{"n_layer": 8, "d_model": 192, "n_experts": 16, "experts_per_token": 2, "d_expert": 160, "d_shared_expert": 128, "activation": "swiglu", "moe_layers": [0, 1, 2, 3, 4, 5, 6, 7], "router_score": "sigmoid", "normalize_top_k": true, "routed_scale": 1.41, "balance_loss": 0.000171, "balance_bias": true, "router_cosine_scale": 20.0, "router_bias": true, "init_std_router": 0.0215, "lr_router": 0.00186, "vocab_size": 16384, "norm": "layernorm", "norm_eps": 1e-06, "tie_embeddings": false, "optimizer": "muon_variant", "lr": 0.00532, "batch_tokens": 131072, "seq_len": 1024, "train_tokens": 757700000, "steps": 5781, "dataset": "wikipedia_en"}
Below are experts of layer 2 (counted from 0) of a mixture-of-experts language model. Rows are named router (the router's row for the expert), gate (a neuron's input weights, with its number), up (a neuron's input weights, with its number) and show model dimensions 64-95. Each number is 500 + 50 x the weight over its row's rms, rounded and kept within 0 to 999. Numbers have three digits each.
After each expert's rows: "gets" lists some tokens that make up at least twice as much of what it gets as of all text. This comes from a sample of Wikipedia text that the model never trained on. Tokens count by the router's weight.

# expert 0
router:505533437449457541553572536550516528487465526492505509511565474459505515481515508578443525504579
gate9:514585519476525438488510503538531538462513517399518486432545449453533422505493443501497517486523
up9:566495553527523455558502568489466508510516505500499425529483482546514509421543480421551525429454
gate10:540448511430473476459615504470518506496475537470407439531492491611500516537563512507418509503511
up10:359523458490599479551512511410439580459512438502530507510561514421531548479430516448393538460496
gate11:486504417488494460513479638574580467438438474502514530495478521551517518521430427521480499482525
up11:593498425512512489473405506541650442594530501518524471468503531524528475534499443523474514474519
gate12:422500486496490528547480569565423572528463525572469521484546532474475426475530527351416547473514
up12:537602518543469516479481424521465486421414444540532505541409550472548441428490517410473504411554
gate13:592486517550510477583588475439453399536468545447509466431566603484474513511487577545464584559425
up13:421633480551524492478523439516506524491494535438483576517606526481471629507500590431470519558486
gate14:538507416507479481503552491459488441562516554453535484465503514490443454564561565498528485470509
up14:548483387523483494514522564554464540494487451570558501518498457455527434399472434504436473475543
gate15:507399524513541432509502442558565542508445534529502480558528480559525564448543563531382526395505
up15:499489401480527457503528460506528497484513467492446485508401492480489528488488504585535498490506
gate16:550484514392538455496509438595577536464434499487512395522505546427524515483545527576463531549440
up16:563516457422478491612589527459464467503492594604444498478522524535494400445542456478558480601397
gate17:580519569549517514479554493464496425557460540459487359445612456455501607508520414584578462453526
up17:565515493529522425535447487656492426535492477561604434494516452356517507482474508530501468587446
gate18:442455556445502452488513577537594419458463447457464463530450459532465584468574527435478405533475
up18:534474451409408523519537514495515471557423436540396499504519513559363540563557539542533524427578
gate19:589533405533516502532540537495544599561503599558535538445510574392559484467445589475489405557463
up19:435475464520468534546427497484558405540548484596500565551457518527399399533525461430541509397570
gate20:470498550535486427471542437529502551501472460479516550604469502565528535486540561414433590440540
up20:532533532516599481494427559525480509537510464456434557382441500500515504537551531555546563578558
gate21:462496547559475502533627567451585451476517442496526494481504504451523453550466459528398589476433
up21:515560483520460384484359484472508540448495519488544508575532495452537449493460467503521452469483
gate22:530403576483497543450550447537527499530505507554612492524547479423441515510478493591492449527455
up22:553438579415483532493533431502453541488518543613588574535525536552447503505454475554526494614451
gate23:600544437517587479434499536482507534541536458460479479474574495553502507436534505420537506464534
up23:489506463392462545458510474563414603467433497415496495469614479567483521537422518521526559508493
gate24:539499419515469557521486474469471593511498536448531539481527467412540555561517467385493532514477
up24:516501427518498482527453455504533591475468392483496608541458539558479461433579436493443471503454
gate25:450539501561588472505511500476536422459465525445555524524467440502502473472540540563478603548545
up25:554596463470501462387488545518513435537436528438534515477460493490516450550453472504484520512569
gate26:527523538494462601611484489560572411569472539583495471566478393438584515471439530509416449545486
up26:619504441501558490470573518558531543580431452541534427500525497525595452589492483551404468428619
gate27:514470403417474523515464535510485449492590568561416533486555509473452485498562611554525453542414
up27:530478526422587549488429393506539486554478481545564511537573502537541449478406551574494498470459
gate28:521483531508504482530563510518541486478510628523638495539482472531482558517520426552485433519592
up28:581538471475538464468421433423524387409453466432452511545517478535488497603518462536523497463550
gate29:524386601490457601375523510445524536456519456461532457449497576559495457448497549506475500412450
up29:507369544542500514432376505525515492498530539417571465493494575499486493526502476608506501498558
gets: " ", " 0", " 1", " 2", " 4", " 3"

# expert 13
router:520456506520509599498502521496513484521466518509551448462626592511506539499556437599434454443554
gate9:528522530509471472369552432534437447510514425489510472506481511432460473487449423553415585478464
up9:544613537478464553456542559459474504458595428536541447518533465401438505391487511596514564434431
gate10:518473493495426485518515447479476493484596423542484385413462514486539554497500424558469592415550
up10:538452486493611491529555560459470563440487496491452567477524501510481459540499578434522518497445
gate11:557540439536572560514416565601499605583493534498497499539496537525556492604553414489516490407563
up11:506527475431555587418431600542495504500524531467504477525443532575513455481458471526409490367484
gate12:428518581553410438512517515444377626529554544482428427461539523500468492517466521542521505462545
up12:507487576556475507613553463427518534476546509526452586540444520423543435434537518535614428493426
gate13:475523439492501504493533431494584526559585557478462486530472483493452371540538448523582559525437
up13:510533575454580508535505494539471555539538514460563502517396516471492418417589455547436478436431
gate14:484523452493423516503508519470393526465577490531453561428395470618425434470530433552534495477454
up14:475462567520481457464546509469460520484508526516598524451530442521507547401484491549565450446512
gate15:465473536400551585521504509558482561527468536390521509523387571520522514504495456493456546526469
up15:508402474438474562483466514536477519484447492476459464567417429556470579465452534457539598465493
gate16:584521414552409542487513548507467560542523506555432369451533538434527507503481459662557531483517
up16:460436493545578556559525417624478468466485525397595424510490506490541481473495571433511497486531
gate17:463447466471543507516509509476578503402594540486508418501461469472545453518498521524451448523511
up17:503428487492523493508517435485473536553551520487511377502487540470476536604467484500538567491505
gate18:561483519497403584405472532516545537539494515502468421524492457607523527493519482564538507524471
up18:493570588536403534512504534605457504479524576564442449435531464535503489529426640596522518490547
gate19:531467449534539538488507479540424566515496513486425429521522423491454439412385499482469457538502
up19:481545458534560484419434438493496584540480481447474437498546540615515399610466535497537545521503
gate20:499441562491397417443452498524529484549510479535493468459532521539524483425422553449547524558526
up20:517458505390449400438478515416517539500593469525509452531508510549468418512416541533444528488517
gate21:544528540529505534494421485540568591471492515530543389435468597571493527498519442503508474593492
up21:533535460561463474478524495481450536524433548511593501491446500516441427501582470391459413576527
gate22:529493532477497509521526476544524550513548481409506454417484495513479460482465482484528462463478
up22:553551469539483474631487561526421499557429492583595470431543542467443413515558400490438430567516
gate23:558477549492529396546551451421575498380586445532467489490512550563523454451401499568606415603393
up23:559561557498551444526558492545527526548524550559452559539477586504470448422458461531667460521544
gate24:521586521470475471495521515543478436516472463528524426498529484476550503433475422499486503561559
up24:459533514445451472451490496462546461484477498508463519543523529543457637453445507536438458505536
gate25:602480479453493520501462537550438445487457507457452485505569507514531526530553467481455553528533
up25:519574548492461524506408441480553382517497522548586466469485446494517554462513519476522513524526
gate26:493558509534562498500544517489505530471500553511433496510498450564617520513423507527469549493572
up26:502541547430524534506435579414477490540485567430444507503427557592479570515445557525536459465556
gate27:519539506559478365613427566409568428456558400473544582532563448455458569417575443520483450487434
up27:476457478486530434461500449507440545565503464469520433509570454474529548487450476539401575487501
gate28:585411426531480502519428464498479489557459540579522467492628548462521514513480554483546410599553
up28:547387400423532517470579450561491469527521470400554501526459503571492506451435505496497529447580
gate29:501567514465526576561509524517502424496516471476507495580474579499633486516509403514439482474536
up29:592488501378496532522533449485590509570506446519569424541602459485540396492433425531495506510502
gets: ",", ":", ";", "\"", " –", "s,"

# expert 1
router:501442491422487521415481607567469565514524463519458483468569537573506462480540515517479580479541
gate0:482581518481498519520520472610473551401502502533618424578459502481425453481489460444464473428599
up0:482371520546575467463508530546504509506575578519429528512525503469465469548551498390554465535513
gate1:532563477488635438472486547483507541488480502544448568522458520492519501573429524463512603510545
up1:517414517523640488427526559499433466554493492426556414528572488507566530562391479487484490534503
gate2:400512546556507400427501473509469428564422531564430510515579488592428512439505491503439396532533
up2:492445553482540535561466582489484494521532505500517513581579467506427489515424483466538490468567
gate3:504560442569453548518477512571554514511403517515419391394485485366544466402511584453487522475542
up3:549456565470592487410447554567464556420489506521486478451450515474533467461458476463470554521430
gate4:510494558503465498472527514466513513508534525507516490487499508505488532559439517461461591577493
up4:447509417580545546524480413499472502556533467463355581507536528468479444451590570523495468509530
gate5:542441394574505490458451466428488489412567615427407500520563544362484550455477555498546506443485
up5:501569514470520517477560512493543451470362494416563531561510516536506499564550531455497493495445
gate6:440552513410591474507540603504533463591487521519497527458576492435563548408415602445443500499410
up6:458484607486605444482436458502569506401534436464473515508501475571535541512489421458436462591516
gate7:509464516549499507390516466540442512514552519472419566549506500673410424482557578447545543415439
up7:486467490499531372477458501436446541536525439567598459500550499527579431501484535471521430561534
gate8:440444494405541577556493486469538441518471528435435497404429544454407543491454445623401517532497
up8:434512504468519464456503540541480519488456510468438480538510496523570589438466537494490449563469
gate9:511601580354519479446526496595485564447428511458476443449448454520485481477500561344574508477466
up9:603482508503533498543503500469402580423434505431499569505452496497485579539503501533470551547524
gate10:479462426504457539469573483492503462572508506421487481521461460464495451518499589421631444536526
up10:508501454419477591474438563524565488540488457507369528550514469524541545464533579483432526618453
gate11:504505440548574475569533493459496536591592508442495489412525533430489628411497492517466497440567
up11:510514505445511502452454513523537427457488492558526528516482532494455482539422585521480578485554
gate12:603578541560500447432464511570439468491439498474379533455457486432588497531572577550461524497555
up12:487484518545488546407503484509436511522505469488476520498494427452500523535484578431511496487615
gate13:527512392530455435520597533546487469575547502524475505582459510517524428480522454519524497545544
up13:422481506447458622531523513490486510485565513544537501501434516552511572439463543565550501454411
gate14:473510584419482583534553451468510539464606527392520518466481479469577495472535486563521637465458
up14:607601465434492569466559458455479435499598567471486511497529527420504553412574446542534597512523
gate15:475508430505521487445481437413505483511582425544461544495450529529542435482526427473473464408555
up15:454496367477439564500481478454514462437570494562569536557475483461594464512540451502509558487522
gate16:529533452501553550437501515550511425521444496542477526589502475499597397469525429429439478572436
up16:517540419338508628449502503481553530462559526448408500524486548493537497502536423494518478515472
gate17:579556467428592546503378568585431419507466495450469499534558494430396482549538488458569521518517
up17:505512475444540394508611514353535542479478467466480458573505572527532586538497457514547571476502
gate18:470528582560485502447494517537560477457501472567522490474491515545438522571546565580560520469500
up18:471530468443522549488413472579579421538468447491556473530453416467516477533557436486476519553569
gate19:479514638505487496417463543579428487531521451557451448462414458462518483517495480480388548499560
up19:478530494521467569466561573593535561516460535432453488382532444528515485449501509505497512497488
gate20:516538511428570476454492459436500535448462477534456457424454467454547482482432549469494534465541
up20:473476469513435457482529610503485504403522463414511548446531356483465514458498493507404512428547
gets: " in", "ing", "ed", "ation", "ated", "ic"

# expert 5
router:441524503498424536519511589480507472535489535563445474511530463467515553456554437554496573488515
gate9:404504534414429504447535526427493481477514488523507348400503514406529532471452527548435513548556
up9:526429504588478505465528445498488554515553599525418526531494525483434499449536487440483575517481
gate10:437465511534452499522487494508455477532503529499482481446548431522566563530401525561503507553478
up10:519413423458488432479464465456590528564518548489548494425479558557446533575560530566536508562512
gate11:431514574517452539499540524426567480486449531481563603436435463476528543529588587580474497448554
up11:377548526572522491557470422509509559531419465476508522475392384553596481505456443481427585504554
gate12:526498419472566509504516471488473569424527540517449580580511462498483463480502533497492540508430
up12:569476467468530531460563527543458549466526555563535524521464472486534483474530539567424492538494
gate13:455507546471519461446547532556563492504378445495532517528464464562535495524451445453580499481468
up13:447607501568469484447451567543441464525556465436408517487518485552458338489544460528434546464547
gate14:552474384531570472521487439486513488507444568574416510548413543393386514543528517612578509515551
up14:549525548535566532485465495510522515502429559546442535484517554558539443524524439589533490539480
gate15:508581447451515577526500489509600528554551499536442555531597448530431425511583481492451562545571
up15:404450509523505515549560581465496449455464519528517549404523456511527420551511415462557530570558
gate16:470404539495470481451449460471419422522483535578425551536452519439421495524526422519492532497545
up16:522528589584529446510528429586480382457577392495436524555507552479547550492476602505487539529539
gate17:505502576397583473508440555472574577426516526503498462476518478544458581509498416485448554497454
up17:526450563481530548572494487561478449518447511519479464491563548451439461521475420490545478423531
gate18:399515448487456572521563532555504476393524492552561498542559560448495552468525560571594520392365
up18:462458496428551536509447528511507525488499529556608363484453504462493522524570524494445502571498
gate19:451521456436455521541438523484479418386388466438517543531576459505537582580524442491436534472534
up19:544469519518556485519467517482469590533498525491412522505465504436490456417422504475513495480563
gate20:375574528401536545442481518384523555481651460506436454445505467445449516560558460580550473433531
up20:524470498511472497495443488420439479476468487585529499508443518498584500453560506363526499470478
gate21:460560593483570494439518537524430473473487506508592527503522476525432435507422498430531504462511
up21:508466485579397542553429476486576514571503507479570475441428422358530465463559558536441462503533
gate22:429419437405544481519512549434495376457545563433553524470482498571583462414576448518542512489541
up22:468554546465412501512502467545592581518526455537414416482488519484394499482517387538555451464445
gate23:473524573448480538492475561501493471511550516486605508541483488440476492453484560506483519487510
up23:580399513506495376538430494492514412505472528466560543504552543529560397587483463475477559512478
gate24:417393563495513502582437541572550526488492537575477519451556451423510450504495514451459519423468
up24:478503529451464512560449503580583450466442486561542388516462492479533453433461462508519549414411
gate25:502520482530542395545474500525595591514445495480502489452522555416500481588519537514540542531638
up25:556528480458435454468405506514562484554596556620449457571486506509485530529534492409539624469384
gate26:487476510480459572508553524523502469444559479488523538503544535434482471406514483456507505473442
up26:511561443543530391471487525453587432490459481627490499435524458530521461580481517534511429542470
gate27:416510484483421531468448511457444490476467491528495544499450510467553502436495478534539484567482
up27:397501412432551534466526518534586464480526479547559483587557494513579609492477517516487515525474
gate28:497564458506475522490533474575462553535464518530591393471434479504489455494517447441645506513561
up28:539462546450488535456458488542520453500492486546528508585500565447490534486525461475470447512557
gate29:497445406491620483527477513496414464472516481394499507523490530451552463503552517502435548484594
up29:592448442429428451533583515463527464534549572505440594464424502596589441531526500506459472574486
gets: " the", "'s", " The", " his", "The", " her"

# expert 7
router:519444462492452511470528516587537545513460550552530532574504594512594456494573397447519436532545
gate9:524410549501442500401432547547507577594532500493460516457545529518506556530501488497483514507389
up9:495525574505487460444473489479575462541512543541535525512442526474555551474468563423436492521496
gate10:600396487422458511522547471561491505375493497567563443483451557536468498545467582443372404521479
up10:591501499521478557547446584516525567554582559441514413510457446457517551516478446521586597589523
gate11:552507454515508452544574528550459523500512437432467625553459533472569475565588415419519512516537
up11:594607519539468502478496464446488517444512503441532471561531506477475489499487527468416457426481
gate12:439464469481496609516469465564508597529488404467460534474542507445441505425524503468449494472408
up12:453472459454444512474400514488579550525501474460503595487452437543579528344488423524394488414507
gate13:496418532536572554495558535475548435421473565616541462486515533518543447455539478482566508578504
up13:512578472523468473550556513445486495493474467499444500436452502528440554443532536559416468579557
gate14:611403433537598532513552501467568520601487492449521569509498541496544474561500486484553506504526
up14:466430447537435592438503500493516494384480368520462516580551510421486499483576416477578498492561
gate15:517469456469525574547488417620471460421504546406492513489555424502514455423487424486506464548569
up15:432553570484426521486527511516531433524535501545439574498465518495483545448466513525582532522539
gate16:497545594512501474451378546490533518492463518506449468464538503358454553486558476505551561546545
up16:538505497417402429476479411452558581567501495496628589556536461529619450514544424460498551469446
gate17:502430519463506516509545497465532574476572408471595528445521446520536441445522397484558507502544
up17:501514554631565480515516430459540389540413489533528498480539496532499514436519470423443613472506
gate18:534400550547538523492482454552565513486413438482560469464483495480499425571498522552576573489459
up18:545489502524462486475562486469459540482546458400393440522453520448474450522556515468541486512408
gate19:534491457560466442529532615530500436523445508569498495458488560467612469535577380510473481528537
up19:532512503524533463504453560491518476494488537476460496503470550496557358476464494535614487521451
gate20:485505508605553578589498607482511587543444509489465589446485530506457377569514388435510539443526
up20:530479483459497462468583520462476425505549592453523503419574497457566579485460450542562558402422
gate21:520549517411416573512458443535498511434526472537492437482486531506392547502479460495559450413511
up21:527523471514512522464500490535504488535599469535515446563548492560497504423479460487441550545480
gate22:534395474562416470467494494546517472482420589520497534443531460495562466520506489463484536577600
up22:549439437443567491560577417619449461469498463547585575441477516524503547552471564526590531463532
gate23:561402473521582497463486479570529482461557509525487555511438550505571572481546443459526526594514
up23:484570438521472414445546461534542467507594546500506576497494588477526452537529414502594480468503
gate24:490472585563487423530382479544493441537521512477577564500503460521493438494573532548470536571512
up24:458411459478558561473540533460517546526521483565513517461543568526624433540445405560425450462567
gate25:529407485461564433458509515493472465436397461533488483547486502471521505522422453486489474544545
up25:480534445564606492503472443552543442509475551494441563526429516483419494584444488536504478481497
gate26:555415499410468461554556457492542438479499529529478487493470487542501562469367520496459466590540
up26:556535495435469496464503436488590541499475437456411451403523539539560479461445485539485551489658
gate27:408458454512450443369459567484460576478519470595521562475439515551540520481474531513519480471523
up27:567472543465547380416482536526469491488525420517558611595486479426531528534540470546474549453494
gate28:523600454453510535491480424533488526416525543503530542428476579518519455428552495576594465543536
up28:464525510486467473485439581529543494467530460400445387464472508561473565498536547585537500495506
gate29:503473481451473378442563496481466505509511603577477482499552490487572548510467461507464434464531
up29:545442591458585581455473577505596458468524532420449513631397478502446437532515488539473515486481
gets: "\n", " that", " May", " September", " March", " October"

# expert 10
router:501438484511466514477564539515541561545531556496455462542594543533426509492543489539464505475533
gate9:588466500459502507472524485531505499469476539553608533524533484410518513569553599506544479522564
up9:533510528424506524584432562531557564545522622477491394555495536545414346576476468396482529446505
gate10:560442518408491503494473469485456518422541601514518456569489531510479531512436570546464508569473
up10:479616508577535442517434485492487478487508512423431550481613509542558519509509508544461489508458
gate11:544502538490498518498540587420544460542479510468628403446506432514525482451624495510473551406447
up11:474396580548449523519503553386537490453541486484578456434551512479471423521563647509572473522571
gate12:513461489527407465467560530550434535502475537532524498543400394484489534474614549484417539445527
up12:498429469522505532572548478498495438548496514496597458570591508546472528475456488507473448543465
gate13:447413532543406490464602549475490521535604603499511506522489535606502513509486453503442446467446
up13:548495460479542478528409462507510544531493537527460415538470531524462462419460551579459515523517
gate14:496497466518562481445543494427490503567459551465444420538571467416490438506523544525523480516601
up14:512505436536524584519475350571483486555529464491519526457552506546440480408556465600521449465353
gate15:469384444511518481377447445478482593492406506500477447464505428533537480524591473627378501560499
up15:525439585614438477529599494512459472488576486487439570425473524400512566489548537443478484538522
gate16:569537475434460544454581420604502523471452463537563500457509474486456514450566533427413506515613
up16:479403529524595425502491533426504515474521588537513530485463449563439551456497503398474556505503
gate17:533471498504492546494487513477479560451505470546479544477555415503479516552362431517472497478499
up17:467532543514547503559462484511542492520485489520476525495435527561413459407512479459429487530579
gate18:535500476552483521423456424451552442465539432520495454512480613417518552499576465503470482540482
up18:492570449458468484484554467574479487379551464506531562529442519365430455581491412513477483521595
gate19:444587451446466531506456467436562541480522566436478589501491411532518485495529493475423537562522
up19:421502526522479553437485426505405494508564513513489517553458480519505515497460448575542615508467
gate20:548499486452582508471589538509456401533519508519518578534443525641476521468513509450505517549498
up20:418445456522466577546501464541463416461536435543465504581501530459438534515545449442569543500560
gate21:479489468506528535471479463556423529512588534538442537506517490549492446505505526614532470480483
up21:507540493544445418599534518554460530493511470631450547483512489528486529507444568528458410471508
gate22:580449580423519454458586547552474507472503478556505430435447584550498552550518507539419551534629
up22:453480572510463489551503447483582478562491445574408542532502595492488494451505573585449366475421
gate23:542458469552442565582461504474394613443399562491448497421463432590524493565531474477506487388612
up23:482557538416496449470578477572537495482530545439520481486492519428459531443467479524611480401494
gate24:588488507488508482498453522444510478480553487532490520491538455562499555637451500525405403545508
up24:487497516378433442565504539568573519433478469486426389432578470507414490551568555505455479469611
gate25:580407480526419541565479561509489530543484514526465474592513507458535526479578464513410493472474
up25:393464542541493503523481524428469537550416476494458527490532475516410424467504497555546511415463
gate26:414495506510516520559459524438499453442490481515508493452475476506506519515537481521460484523571
up26:373527462494491559549459426534472464476520489563462446555542494479523523498434445579517473417481
gate27:487415584484534448381415510542495496613503581556515505483513483517462538528507465501500485455499
up27:597556490491476514501527484478459490444543528559537583543565441469499488365456513458492486534460
gate28:485531519479443452477579489516506611429537425501571533511492588560499602487568436503492464478482
up28:539504438492450505423462566444478440433474553508510525504514483409511473521477463553512474538505
gate29:453517561500465507485547430460480547457465441476504399477479479520454458468633506516500447410439
up29:488544365458490490501511539478557590421532549462620518440506414440462516491403479449478504523500
gets: ".", "s.", "=", ").", " over", " New"

# expert 6
router:492470425539508554359553506541487607427455482597407538523513550517565487439521462496436536433492
gate0:551457551439507455521417443441481537499488540522457478515518497408498571653516438492550523461527
up0:535461516489580495467537498514631414582501460594464534558509460488583552522476465494485415456497
gate1:521570562576522501455463544529499532585484478529498488535473471496522445485459416479499472443529
up1:425518560531477381541419438543459432513538513492507512482472445462444533511379482564494466463514
gate2:516490422524450429458519484537476551438521583571524491449472526529577483497541469478424487466465
up2:586437469555537440560543560502521438519393581468551499479503363482523452493521437527461507480441
gate3:461531517614515522510536532498540614514476554580422492440468488461477445507630461546479544412535
up3:595497537430512464474483427515477480495495503523436415460441518557591511468393435539531471493442
gate4:523484514569476495481523494485555526541484461508423511500487420478532584562628549494512570398435
up4:555454523452480590540393506545483506538552586512425471482493455478536455519517599468520566490519
gate5:450509427485406486486509585508501516381495456510601486558515447551499597504517540458556436479479
up5:508538463513571462547541519456524498440518494526597534530524504484548561586386551475521581460458
gate6:514509488540529549485544579507527505504517489593471483455456516506525539481466541405395443483498
up6:446543525430447617459506467453530508492488480498399408549421549535519472560549527523505425465519
gate7:535487501377476514486490509549519580414551499551526489598533570542482395548550528430415568481517
up7:522546525468474400423520536549566496574523544475505559429504576531478532469569467511408475434524
gate8:562490469447394423409448436562576484460546504565527463511526466400559479450469608518387479536492
up8:455539466470529394496557489461501540560478492496515556447451499475474393444610419486516422503520
gate9:504449504498525531500535518591485512360545442589571474474579565417587552645544474387453445554460
up9:405509531552589482566506505490449472442489568583439531507605543517435540512516542586379505526465
gate10:531347541508625532431516511507375514471480545497592553446518446542544568525455507487556575451549
up10:468490567525524476509515570603510533541552492492466543558498405475498541471496545548527480597558
gate11:530402483537519443500476419441475508536494524467531483607584481486524438450553542458445446436429
up11:446439445493607494466494532536530528579514337502544536562531487534431464513560500545479586457497
gate12:542439440587543558435534520531505575508529495514482455469514561493532480469571498486484489428505
up12:482503460539502547452519452493523543473459581528485520567533491441470437520507460567548402555608
gate13:455553538481527506458578413518530544394492559570474525498492520482532478478417488499502522427550
up13:467469511559524460467516433557563537468552536512639413434537611491458460522496439501503541521572
gate14:520594509581452497549528530463484625380512558534555522485431559541556451560451450541475540483577
up14:449590501477519437569523528531508535534565470447590444443505484544467501494531562463534529509646
gate15:406471465571475491397436534576403504501473509556507504404464514486479525541567453489417480475496
up15:535452508502518581459489479525366432497581506437525541445502420501438534517494485492502478461552
gate16:488516565423561521497473495407468470534459480575353483471548447490516461466531482435512479483501
up16:472639418490527507401448459588452453566454540496442527432449563513497528456476473504479540411419
gate17:512579461440635499408524475610579469512462474576429391440501503618548436452511462507597570480472
up17:571496572479486512440524465510442526509457472498495519542527616481535563460423510532477568470507
gate18:438544520497515463608530604504482493421506472481442559487486497549621558516420441374442473530520
up18:442461467443587513380492466461534447539497522469509562494511454585555520507507498450534525474475
gate19:430501463482491480465563517617434492561434456570509502545509472478448526398524543456402527539504
up19:471432393458421519604575436518561512440559454457532552449571537479490499557540553421411466549535
gate20:488489460495460508452579462582533513349436463496555547507503567480383485469543492556477494504512
up20:445578469535437477489510512594546443518456463514551508415436512456513456473539507664431512388470
gets: " a", " for", " from", " at", " an", " on"

# expert 11
router:423487545542463611446445517508596468475363471477472476521528478459471558403509426529402514416485
gate9:502475485459598476492469461522557506415512387508497424535565560506547502510427561488447472531545
up9:481435538428509508486529471536470458441467613497472615438486539509528528563430543536435580547491
gate10:443488483548528458524431576442606493485569450496522440477464550432403531496514447407506613385490
up10:478395592493466563501434537534485484469434418442526492525565418519553551427526528420412478601481
gate11:520429476466460508488505482607489486499469435504551459594334471495491533436590504452434464558465
up11:530475620588460452477418461442505480567610559464485451545499437603486485634516494489508575521508
gate12:497519491495436487533478496419524513509464524414424566599497486420426573454548498406515542446513
up12:449450548550549398523457508521500461579448518524497469474528481554387470475471461484547559495478
gate13:485471548540436423525534539534452521459489514386532593544534458482538472519452561473590455421522
up13:559554542474495538500477515498519540450464584441508542431507514499457614477535530492536523530430
gate14:551524432524431494491576497419492571547517522554501434501523548548544575590529399515552499530535
up14:510554553551570453487539488515517544543445626516505560482500573440431534561435484403442528494557
gate15:460535392525469601475607523531547488451416449527449560524517470506515553567533562545452502461438
up15:507378467505438588542453475560483511418502509491466448451480398573389550505452534459476512433525
gate16:594529515523517442507526496516523458324530585455501471504581537460536519588483458453535461489540
up16:509458515478372526565491515462516450550506467471491475518496489453513472522492449522503475484534
gate17:489547537556498482455507579541473416575542556462451558445502405553504547582439477509520468508479
up17:503504576475552507490469516523591476535616469505436459501452435564474513563468471467491509478452
gate18:474600453558522481494471511572522515442459454533497512540514513482477492410436443465375493421531
up18:573522558512404543497515512497533506596555428512507632522549493451524493460440554518458436501501
gate19:494466456481456570399513528506491584487526420512498555576501538491373477526510607481496496369473
up19:571463536501432434479438491468488493438518429499543499415482486449435563548424578572503489556529
gate20:447483583517589445470378519571514477519514424446455401492413536574522464464471546524549442518607
up20:517572503510509496533493447432478605482480485521398441528463470517491409496474451526529593590476
gate21:545511511532456481440494444501518478472533541520522518550424476490441513540518522565364464556497
up21:405468542468513537541550525479403534414444493476539474429499477491448517473537521487503556498553
gate22:539565405476478462520494551419503504456409473579527471551495521510482569442557444565462616547450
up22:587607586482498451524547497435444523545519453543632533488515416444535565473490518470513516517402
gate23:531564444521548522468596500486430475540446482463586502477445500454455504474581546462451573469483
up23:379540503522574520470472425441491550497535532594484506514529402531445561534421370558539446499586
gate24:485406511417568580476514477516556504544523458438525433450473500491443487495511425500460473512509
up24:494492425550546434429592544410456507411483480524438534499499512465556550477446545494494512575483
gate25:481448574492407564549574578530492450453471575435556471516396493504599435401471447534499606454545
up25:489512553544451465475583554436552529539452472472535546518532462439557429451516632486451465552517
gate26:477515480526493449460528486510559512518541503535473537474528483535505489483521468569536501530491
up26:503462411453562504402555461612482430521474451496494563437474426568597500569507528524410476505540
gate27:450517392655519596454481482475469536452568536500474562425455567567411453431467553530504421473462
up27:435423371513436535614582540494530555508489544507508496521509411459552560491571509549432527436553
gate28:505471538489462495556481568554449469477535492463468460558474503592510431522516431467599586442556
up28:482534512429541505496558497547442489474508582509473421423575505419437534409522502509543496557408
gate29:492570454483417496540513467518519553498422479471491634591568507420364511487527542441449432457466
up29:533492493479508506541420480512570525429459585545526677560532542457458395550474536442480497522418
gets: " was", " is", " he", " were", ",", " are"